python train.py --num_hidden_layers=13 --hidden_size=256 --n_experts=40 --experts_per_token=1 --d_expert=320 --d_shared_expert=640 --hidden_act="squared_relu" --moe_layers=[1, 3, 5, 7, 9, 11] --router_score="softmax" --normalize_top_k=false --routed_scale=6.32 --balance_loss=0.00291 --balance_bias=true --router_z_loss=0.0001 --router_noise=0.05 --init_std_router=0.0328 --lr_router=0.00075 --vocab_size=3182 --norm="rmsnorm" --norm_eps=1e-05 --tie_word_embeddings="early" --optimizer="soap_variant" --learning_rate=0.00344 --beta1=0.95 --beta2=0.98 --max_grad_norm=2.0 --batch_tokens=65536 --max_seq_len=384 --train_tokens=297600000 --max_steps=4542 --dataset="wikipedia_en"
Below are experts of layer 9 (counted from 0) of a mixture-of-experts language model. Rows are named router (the router's row for the expert), up (a neuron's input weights, with its number) and show model dimensions 0-255. Each number is 128 + 32 x the weight over its row's rms, rounded and kept within 0 to 255. Numbers have three digits each.
Before each expert's rows: "comes after" lists some tokens at least twice as common just before its tokens as in all text. This comes from a sample of Wikipedia text that the model never trained on. Tokens count by the router's weight.

# expert 30
comes after: "R", "J", "B", "T", "K", "L"
router:140153114159108112134159108175160179166134125097086152134163115203107155128195119085048111255157134120086101186056096087184131123169090151096115119112136082117094162113145124135105111154090041144123086143156170107097133157146049140138094090168123171168110099178090133168140203115187112157190124122174103128164152191142153136147098073103117093125129187151103148150134180134124116117109121124119133098109096200128154144124086169123118178187090104109153141110151149141143151089118126154152119092128152151071129099104146175103124123116135195137116131153171128092138086158098156151155121138109144105142092185132128137151160124127085098090065122093136192113138111159092117103118152140128157181122155101151106141110140106087171202157162110156106155111086139134106132098130168
up56:162103141096086079152132081143201124138205121140090199130123175094092097173127110150124148124101119110129127137135161179155127097132146059147134140146150125114150109107092140142075136121172114117123064088117066098158152175131125122160212108100123202176103083099120146117157120089120112139144129156132141127142117149097138112133136121155061091124129111184136047111166114144079167150138159130082182139133120120124046105191073141131135132142066081103108129094095126118171143115099095183098141079123111101100129108087129097123125077111118135140127152144139146130098111119108132172108080111153084046073153129137201126152206095094106081099130139149098151074139111079097155116189097098168120166113122051090129139113079088124100185161166162116167128133122114134122177108147042
up57:101139158216126160149046103109121169163151141105177162111075125095115206149150116114139147174073132150134169111121147117135162085170097141113109135094173168152107186059103098132159105125188112137119207106184158134086153158098149100138149116142167140138144092127094144129183138119131081152114132161171140135155139092137153111107111094155100078141127150175185072164095165181160028169132114162113104130170151110127130106145098137117110127106110086135118100103164149138073180115055117136114094153101088132179121163181122114106168129148141127208159168137128097054114074139130158097114114116068152077159099154084112134154088074068134161118150072123116112141132117157162114151129126139083121169121092190104083079173114113090144125156156157135124191131155149127133076116169149
up58:162127167144084136133185110154143090133097117128124090076117113077148110075127096127128161153155106145008116143055170103106161154137098108144190141102151121087107110158111143079156128116141127137157085082119088124165155175108148117122134143112167105088114160085114192116061118118098114127162101118099129126134134093123128117146097157115101103146093186133109140082064175184130074086195157079138098111110100075151119163158114115181094094067102103117159148103157114134085077146126092090145183110135124113115119069120142164148104106104118130110109189174142178069089123136075143127109139149180095092184064201167066086105135124152120087100138138094087158114090133112151144121140104156158140144181120076157093124074112141168116126146153077111105132169125125091110078119196200
up59:133113096109138138104155116155156170116076069127138144085154083130149153157109106115088163105175151181118148164092134170076149113106067144107169133148089121131173130115119167149105171159103100113133156121143150136079107161102091086153122108160161190126103143173158074178200123150121136114126151094102081105148155145085118191132129109147189186154109083123122125110133114161108224130091071146105162111153135104077166171135084120135116153142124151159137170141126110116170185185115066097122113065130098141157124143150114093181121158067127131108078135152129096096109087172131150163243121142111198138127147164116085082164191143193171112151174113115106164162087096100103160105118119146128122149118136139116145124066179136087066166176165131108111153138120103066078104160148086
up60:118089134127120071196133153163108104209088155127131104110140089106103171103071103119087138119134131132122086113137101141146083097150146169119144097162131148169085099114131082138133179140062182189110158134146133109099116110101130101085104184148113162151149096142149153096143168112122076094115169063129126153127148111084078127140075177149106139048116145146137138094124137134107146180090125229150099125162058101119112120159116199140199073107154092011085191134099118105111154129146114102138071138146108181076125099119144110112153143142186158113122148129140131102082191056124110121088094141140094071116139144075112102118133198123156136106085110119116191129116118166125151144137103116104138210106143142152125143190146131147124161116170092086146134121153102114106107133150181
up61:145175127146154100029148131159132149149084082099072069153141098156178112101077139108131132162108119163109147149096062115095071114129117136182147125120108073137109144111127200142125156124136079144176093120134111102139072128201083148136056175163095139129115117104109093132138148134121124130059139067150058073134103111152164071117089140122118143122072074163118143125175126174176151097135093165159148078166134188119140060178112104081098145134167128131147144173160159186149057129145174148133095136093136188073121135163069129129188143110152172158100092140120074123140147092153124129117117135174172101145146151134169113170140129148139115170105138137142080132149168049160127147124126111075128197177163127199123087094122141114110128148123165135125151129106118169147130152182116
up62:160120120198171143088130147126182182137128116117095100137077167099105140137178170152110106087089139134151079168111193142164152110088098110124074151156090146115150165092146098112126106112100056058160139201114139126178101162127098156088170175097141164144134119137163156123069186128209074137137175121069112160137099195065111130146124111114107142176130139106117135141130078149122111098114085151159097102159164178143109149115112136150153193130118162195114120184153137113146143123121125120121161142092136083101141160125183086175066083116087179106145169051182106083086116136139106125157146106054159149090152155149095143127135125125153114082088185173142152124108157139120151083111145150074163176154074139141032120170156159163115145112097116112132130162147142124128150155162111
up63:113125106164139132140142168139143203082160138093119159100133163140173171184156137166100115124116168109137111131176072144173111117133053102109064159095168121125111117132175144189102148136147099117105129141145135151117143109107100172161161138092111162128109151114119153156142136085089161079157114124164109150098170160164113167140114157135113109107153121107090145103152124185114096167095052122116114101162158108124174113130127148133044147150089203130120162075171155178124119161120184080159145176086090105101127091196089094172085194101154163112113099179140139113080156079126089062166163127133140104123196154182180209136124154157199073104120130108086101076145148133119096161152166162129151157130105094171116139121207092117144127094141124069099122120106125115109173126141201
up64:057153125098127083075078130156200077054124159141182129148124126147112133099101168066130103148141111152160153119113101147064093091159106106161167157163130154130180118141149186191193152150087121117099087116127143157182112110103081116105092121077126146116104068113082128137130172128117123108149132166126170136112127122159111111129083183064137195148129118097145139114124140117090095090143183209106127147130153127123129103143125142199133155147144123113087191125188144135143089079091060173087187136100147107176183079171153115149157141154121074150091105120141083086081083134113174157137087134116188140096133187125129131179125149156102106133126159113159195124095078167141111079070183132116127151109103129182125126118133123128168187155113142147074139116105133130101166119190149
up65:161137143152132167147097125112161109149163146098121142164097117170136077162157097096111167135141113158122137139160126080179105104131126117148138140116110142169165192096113185129108164118140132174140128125130138165227111120162186107185130168148149148117154094154153102149082139112136144187174150121161071099173178140097068184179152111098133129138107164138156115156155188089102133135124108182171069129170104130145071176106142154166132196073132164111175059115134164163128113149130128179083122127151100144106084177077176148117102119141152156154132126108131160097119160100135181129090088165121175102116157103119100145132127088118216140140107127171098135086146113129137153185131125156193169182122176127096063141110163148125084140144168148165108201090112077095085155040138192
up66:133101197116178135147126120158128135098136169122118130093113148139129120130218148121126133090133155216131092075138181138112127181136150164186093160161099111127144185142103134122155170110112092172114103144165099121119207133117107042095146060156076137118103071120096146144061073141176155136156079139164113131133112149107119087161142107136111141163067155148088141103169127159126146145066104123115145128093135137120137179090157152158127142052170121155098155117129140122135108128159108125000141119126129165097151131134089076109079155113145079114162081109144137158143109090159153156136144123146101139141091140122128131115077177073189102111164160174217157121069160122162157190096117153106149167137109116097100103135154174123107114145118144159099085159134141151154088197112162
up67:089091121172137126153189132137055137083134131149131137134142058152139118129115103137128141122127187134142116137050088061094085167140143137196015118136150146180099106120138128140100130155094121142143089126160126145119168086100181125063092135149096130146190033109099103120125148111156109111145077170163090097140150070181117166114143059173128149102152114125108143130139083154132107087113131080151085107150139164096142134130199116139126069138107163121143167099110079166181131118117111114109076094085151111120115127123132123130167135107204162166154206126080119135108147104129113121121153066136135059133114055129089123133145175181153108093142150152123157134119099150190110151106190153103091113144142124148135138121189082111138126140114184181144201113103119187082111144153162
up68:109142073131105101143115103144127133213128105175201061119123129144121145145136085131122154119210166116117080167116083186135103114141157152079087068120113211088114190148154153118106098134142146085128108107138099129124101159173108150099112050138127193167133112153145160120129114099045102101117180125113161142063108091158084162110086183139103095069163130161124118099100111146077089151105119130167145163145128116136104136177137115120096119173136079060066108112143085154142104121199167173127148138178100157071118123144155105109145160177127133082133081164141127110144110094120148133120093205122164154167123185122183163140146090147140167109130109147120132123183187139103093122145138107143140132124109126158097131096074032092157111163086149106113133132132090118046144150151107
up69:079114133128137097146101117130127132085117115119133063148125122193106105179140110107114073133155162167028123136122122065050102054180157159113189108132158074139108143094097120096131098140134134119167122051100169132134091106128160132114080145149099168148072189087126109142135131166171080142117167130109155150119139065096165183153127038122085121112108169095092179139106116157137178143106148125123092102147122082174131149146111084171146143146128103101112090087148169144143140129140082132084145087091088108129118144114081192126166165112092127136164074192157133167105123137066121144178106211095104098111170139127130161110103119138087153133170128094142126112113074097109141186140142160097109109170098088176121104106159171128120042123109121129105137136122147200109190104133084
up70:108146128123120186166134164123172133113085115121098206165094140148105120143087150131124133167194148164111170138119058162140109104124064111119125128105171187087158134124096133148143161092153154133160143101137133141176164105208127161161081111087179101101103151134123167121145143096106139174076161151118123125101155165170162148120179118084089142079129075074116153105098119139145168143092143144199168118126114196128127142131160143131076104125155129074108093174132146150161158108185110079149104062145093105139144089136109097120136072096125148148104108075165116064087116170196114201127122158132132145136182146175102101117102133179118125093128100081173109183143178150147176132148209152171142108176120054152193153139167157159123102088140133094071162098129182169110123141127159
up71:178115131122122179112110155134176094156165106100095143071187079158123152038172170077101086124160128090195142082090140120132134151199188164072126134139149158058149130121121192162094130126088174107061101092148182151136062079099108137111134084187098146185105138148175099071101157110130108167100095150162149179104174138179037142161151135138150113140117122142113129079118112148143153142116148151115088160111080118131155087174074148129117090150094054109195121133116158098157130135153185098132073093157169142093109162096136134135150117172111165119159160090110171160150079130096163098145196140112120167119152111121125149090121103111146203147145150130136147092147132133102093116115175145101146169083146138089156129145140144173111116128106118072098136086149120096114166153119109
up72:172158144096150107118087135140127143152187107090104140140192158122096065150100113133120131130160083190127120155192136140067112147166146163072078169119126087143105162158166093109158144118140098124154114151113133152190152107164159127179114173119131089105067141154131169149150110136152167154083096127179136106144147187136120114166129141090130124124123134128076157130160116157112173095059127150154091161113123159136096117128156183121066157081141129133120160102121164177099090141183065191154158131114138136073108139119092155103100089145178187150188125133175128094110153090139108154115196068091142095065128101131096147187164114187081124119056107115122134135167089112110150109129128158146157206150145157127134076090078117095124149099080172056080128107089175105091115112053152

# expert 32
comes after: "the ", "a ", "and ", "- ", "of ", "to "
router:146112138141034112123158142152179169116170126100087079088163166198134098122112139082104168145164106123130147151086122117151115142171146108154075150127125131130103146165070146141135064169066152148062129156169128100112131098162093139129128138131072143185127094131137146103130123135175200163133078131127119131133110102032167084095150133123142167144193105176094148113125117135123137089172124123136128095135164186172102091112079110094172095129070126131107141159133125129166112106092169135125079118152189146100085145096142126104147162137147182129124135123128140116120135127149130166171205132142185051138140174094109153183185171143102120139102115115135145171191203118136134096176092166123138186101128180137154153098159161105079149121126154046101042096098171122161101094114148
up0:130096132089109184094145113122129103158166162102143098076196127107140133102107152110100140111172122149129093156096137135155159163085142111142154183086223073112115120080120125128158156106098101112100135089137151151145121034063147120128106119113108096138161121073145157132128137154136117147134128099134088083162099094131150200106088162175109116124080114153106177086094133094134151141164112063111155090062133085101111108120067096102051186204087127181130112154099099153150134103099116121162190083136109138160126123099158155151155097111151108115124106138104086082126143141099098216092119169167087097159164131101153162126181141073103107116178076132117124166100177090117219092197088141067139132107093119146126085098113141096162129124104137136122128097159110197099076127130119
up1:127181138071122146104102119138106149128160129147138139035172127133111110107095120136147186132155131103105089097111072085174102142112153113150167118165178150098151102137080127079113185167106138131192161182154107074129127094130078141173138113092087086178170165104103150124103120128125108115090102047160114080136177114184109104144115155059187105141143161150134133104211107163150104070115160156098140061159140188119166128088120165122092141087104143125127159142142189173152162132048149154129071131185111069153174119108115091109140183146106139145145112181085155134145105097161091134097113124118174111116146132124078106147135065172090121122029131126128121161196137117124128083118140168127121129152176149172147190133116114159075128066134177173118126129090127128112117120106123
up2:084160143143078128104109146108120144087176167137126129114214188113112077136062109146107120143120084084129117161111124187075130098126142136101068178131197165116172156129157145109130127148108126171125191132109133136131078117067131139098088139030129124134177139193190189094147100072149132164131109106085151106127119106130137160105117155139155126116098189132078141164130112150120128114156135140151170115104155112111103070136113119125163093177085085130116141083157128094128172120125177111114172148110099072101120133185127129120096142058110159129076139154087085163165119176078113143104148081132139153135052126071077187109102104153179094128137155075184134126118181138116099105131147142132082122131107153139110125196159136054146112103152172113128090118058124117214099123166151
up3:103141136073136121126117045119140109156147127117123196138090082142092100086156164153121107116200134096150133182126136144065115124145135123103148134166152148124090147193125112125142110150136160123115183099166105156091178154097106125139114091100103154116151121135124189166117164092037105121185120138138169136150089118093176135116104152146064141200104127109133095151094095164097091104152120134164138117086145143064189092146100188058172149145151202148118112128138127157154164112086141088111126131098115156119143160089126101101101118096179134099148138107146118154098157208169064125097112117135148123124047171183138106117157156111137102140140147074141125116109105149111184120204136146164155146143149110139114102068157124075161134157139178082151105209068160179166205148080138
up4:110155112145085094151119097146137137115116193157142128159137149156091202128100134097148135141125194161106158147081076134172153160077153202116062165121139114184157088113127146183112145147096129088107055110181207124119101094148198154177049198146118123174173150113120095136093098144059078197143152120140113093060134146081155114101115158148112148128189070147142116191112124152111088113150179113100154133179120157145118086122134111099113134129150122089113175114110119132111142112214178138149101124080093143125098146155100115168118113106139111134150110111141152167074114056125126077136094180103157126126093105108117107144119164133140088132138104106120175172077122107145192080182088115153127110140143105134153138174138111106121172131116081119129046131110083126091194110135114
up5:123152171059122134103140113139072168128193089131169078092122084161121136138161168093113123103110124136148142087113130120101130174093087110125164140115088139170102211162123196092146073098130157074155087144136133095169152103187156121137079192134137139172112126133084167121089132183130196120098111161180080106090124098121113131144137126167089111147133134150102092144120114131129081159138101120104137174146118137111125172109056135150130121118142080130090146105103156155058129109090141167151084058113170067118154169135205142146097090153151159156114142184081146198125185128096111112140161059099125110151083093134122145150125163095187131174134143131097086090136135169175065155162138128121147181113155138055116162113163162128147177106074118135169072127054136121178113156142156
up6:134114135106129169061108093156112114130093140158160154102113110204120123148158100116111090245103084143147146066096107129175158103115137097164104091131108089100126174166170163118154156112132138104142131128138131133153148131143101112177188137118165149109162128125171152121095088092117153094101161118111059107087075147108108154139156091180159137152172137134149138090146103125150084177156105086188136109131155118100160185119112128085208106094096124099137143107088101147136143121150149184116099135095156123094148124119147150190087122099174119118127141178125122081107103063175158120166084103186153051143148145181163076098194189129099137171155126135140192121119133087199095166167122169105114131144168144074106148078149187125134152140160092119126094112079111106084152044130175
up7:084121108130129174082183125095094124116085067063100162130115119084105127119102133104098144093115066067102123127075136148100135160151110149151179168053172155148133180152112137155122105126176116135083118160083164121136086095176071092160065083171150096168140095090187097144060142086202073061134133160107096170156122142144121063136108126076121096137159164082147136096178101065150147140140109114113140059115134139172107100088144095153143133120131137098116138097097137110116171100128143123146071144165148136147143111121115139136162119130190187130161102157089148117123120115108126182123155158128130183114145062138130077128092123160066177140100063166173168078124120151109145138117196135168104123117144144149042100124094142143122147141180120081103136121104110133133114185082188
up8:115127085087181130121141117114125117114114114160096154142126102103148083112161111080120237141125087122189127124134139112111123104110144177100126160105159152157092118144100154094099050126110203166126137185103163135041179111142080167115128113102088094139143117085160178104088179118119166121151118150088107148113108168101106088063137160111133146132085170151165129175141134125113055111094117134160140133107115148136147076074136154103152123181168190132155090111174162131114151181154126115102105101131111185126109157103144121139188102163151113195112108112123130113150155111087080148204191121112154084139140140201131140097158186149146163094153168113190146129120178139112167091092107128115108127089125187158141162153203136102082138156207097112147195107119141149166108064138162
up9:167124165099110087132142137110118105139179137103093093158076108159121144132094169123037149148126136148123157134122113134098097125154079072129122167178125090174179130136134073093128120139118129131117171117078081167121113133151089140087164129131110092156158145114135118129109151114093163154082148122122081040145161184084131104159157107049150255160155102099140141152146094148109159072178103152165090171176115125126104164112185132140190119156127075102136102109159196118170141126107155062106142157171166115050060176118144135131084131139161101070121077113116123099128120081097135089099105122117103191115121145111142151143082093129118143175090184101128134170086165092092155148138091183128086129108070143141097110142094164109084115132123132132076088100123073107165110124160153
up10:127113157118199033134103126144190097125085106130077152167121036138171110134097169124116134123116163086114151145088096179131136072143133099126079158156124134224131095084109088111133112128109159146130158112101133119070156132090082148149161140145096127146157091191140138167117146117089096124142166123087101105113099141157155093094131089083065128139146131119177134171143130118110088106156133142171132110128148146175098150113113136118092122119061111090133093141140139060103116140131120122094097124131142095072147065079121171139152154159107070006085108151068104165148168139096114140157143159130151125092180139110140116063202116136135159134184123099107164117134090205078113079203103129168108161115129101105089095165177161132107115142124113097119098107199146131133105126125088
up11:063103069096077106088185182145177155108086106094109090141115140169104115095093156146145091187128108124088096213210153146206144157155138143170174169110077130073196100170099148142142117130077138084130111138118102094124152131178106099154113123196078121132061089193178137115119174147137147140080119143166148181087115132146080151137099105092104150072153130150146151090107110090103082179153120155131161120115087164157138125112148149151162120136144132215074127154116111108098093124159116110137084172114125118154087164107079164141160155123112165125154151177142137089165148096136129144152156169149104152123159128116180187123106115131093170105196142120121205149205155124105195138124164131106146066127118144113092083152152122118142121121116135115146095074105162088130110119118136
up12:149152099101122152187138120134166159162136098124056086122147143100157128105112211077142109115118084194119157123128048147156125150154168127067041142168131117173104114120127135159109137177124148071134102102097086098149163131181153109108161138154093135179112165136136175125119152182163172153081176080106098109104095142069096170127128101119170112168109092087089113144093114154195141153132105151139151105152143124202118119162150153114139129078081102151087149150051156134092164184127139133129093071139117157178152131133098129101157146174136080156120117136146122085131144082148101103064140172146116143187183096126097187173122151154132154135111120105173201117123091173191074108170156084138131148140087078140157160137154097096119105053143117146132148115076112137113089116089079
up13:149114140164103149130087100096130087140106120091108130141155186097023103189110147053084140133118132113116170134118147119203175141082130123164064108149144137097106155126136137127191140091130133108156084153126115158128072141134189127108107156077174123168102131112087177126122128180075106183107107115103109154185107142066129125118150126103056082091124110146072134115121154155081131120147128161120151077194145141115109150099150129123131155141070135113078183142154146049101097073110133092106121161062088087183115176137076074186138194111117068137090127156116159088175082052159080115160146130128109129105084124092154165134202126131123103084080110108156128159089094120110144205175132092138153132093131110129146096127163135152115149166135140155117109153144109114130119093101107
up14:144099131076134134124167134120154120122123149126143189123184111108139225084099091158140142147117160138172126103140131134103201162156118088091147045095107094079151141098106109115111105168090138121141165163145145109190201160091143159140099181118085126140158155139157165121119100138148123170145153115156135090138095091109183074145167112134104156095153141187167101116117136138099082055145118140122136165167066115109092162115108104171128208109113155097154143123103143153039131161101151130064119099125144120145118142108149125137105083122084147108150163099092060141123139186137137182191112110121127096125151106119120083151175097135154149133094066089085090152089170202103109119152178107247066142099129079145136142145179133128075077122158119101087111136102139158141111112093125
up15:124167110145157154158160095115103146196165081118127140086198159175138084125092129170114175151074112088127164125114095189165101099140145141129118183129109169151090170160138134155116111123116120160099099087163168171108170118105138076103156099124118163094121119124148145135130166130156152125083117072104112175149165071120155125159111168105135139162087146109095045181112132149104133150146194102120069146131129163165117126174093123089129083152085132088100130131116160076104094132046127077132037094112167138147073155081040081134143129130172168126159135046179099112134165094158101079128169127149130071089094147158150143182121108096099105099098112098082179127121159116108116158145072131077106110106138114153172112146115104121112116113143193196094089099138157128101071147108140
up16:136148125170112131148119083210156134127119116097099121128107138149074114078138111102127161107099133107089136101077140061109081115127169119133145103115146138078162088167164114153142122181140103101056148177124138126145118142176102106109209145112127141164210117071158126147118091149126132129112166149126162154103158088136123152121203164099146180130119168086105123150132091114117178134141176169111149095092148170120090176138140086145065087156167171146124152109149117137130149136088131113139097108162164080144174114079173111116157142169138146146127100196166158167096179148078131176119091168072094139199193169117161057144119111120121144182100111121112202124109112086125120118121106177101133166173079122145153199110157113147122102115079151193116126064095129159037072138140115

# expert 27
comes after: "the ", "a ", "and ", "to ", "- ", "The "
router:110132152098124117112156143153148151140153181127103084122103174172149131124163107137106191140169160062055130165132118157183104183125123141127136139126142108111137107104058187125086134161111100132131118124151188122193105115160157191144162152143117156111129122153119149136093180197197156118159134157174138139159138143131102141139171116142071149124095194136168175163151092128082182098140133202173174133143159166137109174138078101147178173149053112109143108126146113096105136091067118136114138109092137145102180130111129170131084169135195148189135176126098129109170102151092135137103108172173145158199099097099116134146136134151083139124161151134099164092125144155106049087145166147159149134040178094199131107085164160088133162174162116144081134082130178142180125137117123
up0:126161136121127179118094166127127098108144059153146151145161192136143134181176139076114182130101188138176147116130145124170130174136125160136185084150143061121145108159104126127077155169142130091086095088153133129169155042157150106125154179103107074043129163163098120156076105164121127154082142136141102106141123162085133098163090128109168176187078132074129107161101084112129126173111114125127157148164123153115108122130036168167091098154145132123119159142086049118136122102126126100145096165135203146110145126130118159134139123117065134114117089148181131068094081136099138139099116158076111093113131083102109132160113147080050131189153178112126126132176127153146097134053130181158158093089150095192142144185082135140140130164072117149102113105130099128191148109164088
up1:070100150107164116167080141085136075167124090093092156081134116122119111141136140111085101161129092100145159106095132160162179187099163059160069148158123120121076132064115140132140155209093094126167084163140076132165170099114116144144106128162116108129136090151139130165108151116190100147146085105154102051150079107123118085102101072065117118170074129135118112122179080105127075116205059125130163112153165117145082090150128142169132219102182077116138081101163122190101138118117153128103147125132057132130081134149144195076120122161109147161143116119110121141119092124083166114089141107117148123165128083104144111128128104132111098147075106108161076145079188095204151091152135157163149174105068142172141110137107157122136094081169139166165173143118133129137111164127093
up2:113111134138185113091153124160138121155148100074038096142159212136083154153148123193121134122185166117091124116113140104139132086091168084135135043126137110192141112108086205118086153150151122093078185106133167136097106080118121108068114051143179129163158169146111159056144167111129139150160117079111142129169150108136100139138123160119082153094113130147082100095160141112169148012133107063168137142104125156105142100173099121115110145113088108101128182093150122092098124123116162145172201155116115080134090111144113126079110142136080097145143121159154091097176168194086066137122138119099182102115077128149149130107124149116132129162144134087095110162119146145133086135142112155178133123112114107119158095105124093158188170057126123146163099174167141176160103183126101
up3:158153113198115130093115123123161095145132085112040129107118114119135048122127110091195110142119070171058098172068081167109129168113193132104141178147152132183138123077192090120081119156080152093114082106106077123171122127166108092161144181109126189119191109119195110119115157079166156086168115136097074129135088157100087152142135137076103106138094190123045160159129149103150111116084136130074125165115161128127146124100093128104160105112084101063136110128126163165150146130139138136080123164150151067089131126126114049083108162159082115168153144191155120162134102146187074149123112148211100100141106113102092114147169114116121181150171104106158162111140119136119095153137097127135153127081133090064159093097117154159138111137101127136132164139136120173155145084103113
up4:153141113169094160117094111070136200119135154120142099086091104131126112121142082191125170168162111113138137171105125064163141121166145147128077100075095142130143173118110141121218100089125103133069118127067112140063135139137190143118145156134155128123121151178165126067147107109139176130104120118125203111165058157105072142111172162137104162091096122121069117065164132116127141166133111149147170161109091159123171091151067117163167203174049143144118117154125195130135148120109116161117129146142146169153156120138168148089060122093071137130178156112128150144153130111112127098103202135125165117191186151149180155107067128154143142174144154094095167142129137117116140122162175140112141169165113141081147089105194155093208161112114133081067101147135158099118126108151089
up5:138136107137173076119198201095136107149136132158084102113140154124044132142170132088193125148142110128151138073138133090165075160150112064119105178132112126116139118131131134183123214158129153131127117156138164051127145127104130089160114128123080126149181154195132119106085102111122175137148151083154112094164161086104155130075130144160140169117083120098116162109105112086133077168175087146163072104137088116068107182125163077138177170162112157139130081171144165085085084120150125115153189102152169138128128120153085109135134208111195114112126145163169155150116102125141184148165118163138120194153110159093139091161127135085084084107125138173119127067116121119173093158139183176097179132113076149173141141130156124139147113062148139177109143183129132098197146135176131
up6:166171083090144150161130144111143177168113111098163069173133170143173165148106116158166078134118145100154148217087090104121122177187137182120180142125188101167168123159108092197165091134163086109187155059079120172173082099141125108172174124124134108096158086141115134079158187148111083129150095116102140148144134072153173142140088130095141178155100160146115189110121138103132125088175125163122143108131111155138138143139133175123152097129127120091149178104107176085088169069137138099157167098116123106136137157142128204130163124147152136065123197152138082096167150104108105095085101100143119108181118101133135083118097133125094160103117108144137185164079140187156138093153135214129073104167122134117153120089089071141195093145126099138133149086126086085095147092159115
up7:167092149155131130130074088177160127123140146106068119165100167116102093098118160135162101110088098090122128166132125096148154138154193106168124128156124129115166094133117155137104130175133167090186074130161152104140175168118083141181107134112073155168120145192114093099137165175143198167085110148134180154111135143148131117178146130163066060053103166137163111121182152136168147132144138154178138112148160154140204140062101114124159136128160100141092156118115060083163143068143097118099170157121110013101107140105155159187111151166128132179149106133102124118154153111122132127134073113114144131141117086215105144101200138181135161138173124092081107138151103138143139116191169119103071115080128123172122137143113134133114120120144112168102179089143180145132057159108063
up8:093084132193061117141177094119139144164091091152135134146135143127096126088141109147062114142091111134117119121107168142174107132102164192165153170078115109160163053088114119157172125195184112023111058135171198124195152114108097154165093116145098107129116098181145154168151174103166116069138162177139064101156184090090098167134113164137129132071092152142105111100119182112128095162144097191095149141188130130159070131124095113133136133147112142115055120142082117114089064135106190190125153163132141122109120157141104130196153139084123141114173170146137109114154100113073121142088061126169125130144109100142093133146117147118091109129142196089114101195137115138099102140078156095123134160134116149127101120095127145142138162155170108102162124108121183164133134188116110
up9:173120122107145080126147154154121140129099168125164067121100097169104142150134117099149165077138104100146070155116126096064145108101138163137080105126165117120171108152125156139109092119115135153143132182163117148176061137159116167199156201085145123094108115078138096104053191142098133152166159115136180113104109109096156159140113179130117152182161155122155155122130088140120102117091173124158130092068094140115172142114126178123128121145109103113140136186181109135050154141157135141120076157157137109164118099169127114167176109158159119143121093089180133047165142076152105146136117172092154145173130093137163111241102080139171110106148152151148055187143101101137090168144137159110113150088153157170117183163109107102149119189166074172120077138151158207119128072126133
up10:144167048198161165189177090075165144176093163114112130142108155133100139131153100082095181137081053076127167143126107121146112090161097107160138120109118071154160165087140131125151177129102102104146149148107172202125107093127079097168115116133107099107124104102188107132186123149149133158137136109171072125182095110120138139156134102121157131145067125132207140103173134090091126074064148081093146120164119137144123140132147191105152148076105122181120103098138122127124119105132148084125106158105156132129150152137133142162137161133137181167152133128125109129104096147134072161093158186158104149162119108102094241127148115111088163103072118090155177152109095156091100201157118095155080123122088087120186168147162036098116068158139132121127112069134091120114115122160094
up11:134144117135122109074140109123160129124139145143112133162123117147160136085138087134135123113140132168106116158118137095153170200130132154186164106177101094101127150142142055115051105112069117135171165086157222085151102095104150158138178120101127071152185082203168102094141191148125106175111097136123141144134167163160161102083189162118158161127104129093134165141044123131176145179158126144188169095109141162100187133071129049154167123112138113088103101147217133164135139140076135162147148114099130191117116105129134176123109178059135147132166093115133137130062135077129081153111091115124196132125138146140128086134117186192142134174093143168102170153143170190163100114148117143164159142107159143153070162101102169112127162113111088142124135102118117136158095094163146
up12:117104110087133140145075152135121159060131127171099096078122148147118106139151130071175137145207073084095140107219085135152161067149130208078162156148146107133164133191137143092060145151117133083087182117096112112146118145154132161156144075125112129076104124076160093119146095106126051168138123028136090158088111135117129151087147130097122177118162091104123141117114171107178068156156137127130111105154088101125139125124135128150059113130133140106147157136111132096116146095143154073171179144113136090110155123103157140073137122130138082162089148106131148118118114134096131157062109157157148194165082131206093080131157138160104080133102099137186131162125146101068169083171143120135092173157132100173086095133126127120136092121132190123069133136114091133097129047176117
up13:116126081131143094085159121157108162134172178077118105170128161112150067096133161124166130088124121072162141098151138080127161097150094058184155145087112139148098095121216127197139182150124093150166152109158121102194158134165111070143127129074112113139144155164174123115165143086122163114082136140150087133129137103120168156240169156139164133076118135135098096164095155071134156102116126123141134123146133107084106109173044132087106139116168140110146132103149081148160144129173159122107084110059077074116166156147096150085193131096144180121126149137172112142155172131148140140118076194054128137122119130154062102136110155155119141169180140089122192101130195155123126131124158156096097133185116127094129087101128093106128121107175132143090163072162127103151106138125198
up14:077138162120170113164129120082188140116193131094117147111096134129110137114139159195148149132114133101105137110089080105141091161067168124078157116132158088115152128061113114143136127097105128132157166171125174159047120102087073081143122110172122108180140130119132165187140133150111183194101111115158152126120192154121073163137123165128111131099153171100137094112197116079135107194163158133091146122166107168180159125078136121159173121131164111047135128126180173194143142114129114173054073112128155106103173180180138150080112135110133130131155097119090132102148071156167144205095121120114174119121097072117144144168147079186109122167118085131102086177085165122160151081084089171107123168104148118110096127095166114070149180082126173096086157124114161125118120124150140
up15:142154149172147135130121154183074147174113138102133061085161171157104107129100148163140088166136131136122187127184103155149158151094085165053132180160148148102133145099083117127131139104108154149149133132173131169162073128164141173203126181134157116113129105175118174124178141126139126091133138153161090147186126150157102074140109043164132141145169097146144181096125119134121146116174118149118123155140105135106071149132142103119109124151125163196125067108097217145108087150150093120131125141071107117140140095158125141112154147103127094178167156126103137123107128167113112166140133149183109091123136102164024152073119136080097109080119087133122144096143176109137150156171137180180158130147090070167099172146071200174170180092130098117125072184083117173130103135199158
up16:186077122149163157106141146183098102132141162194130133125103159123096141071162138102157128135077126128109146160147068146123170085108127169167109126080146121147119154110133106128057118142123144072162134080154135120189111091120092116153162045065085166108061093158120161197101085137147191124172086121146106130125118131110174066091103148109140157185119172136142168139122107189115130114162122145080144194108127136183084133073134115114104120122172112130061124086129124115094156127163124172128157155119135149056094118122062156179089144112156122136136188161144103127106098096174122141139126092177110179076125126052091105150112134117116130096151113156194136094189170174124076116170158115124178115134094185141129136187108178099103132116063148139099148092119160139107089111117180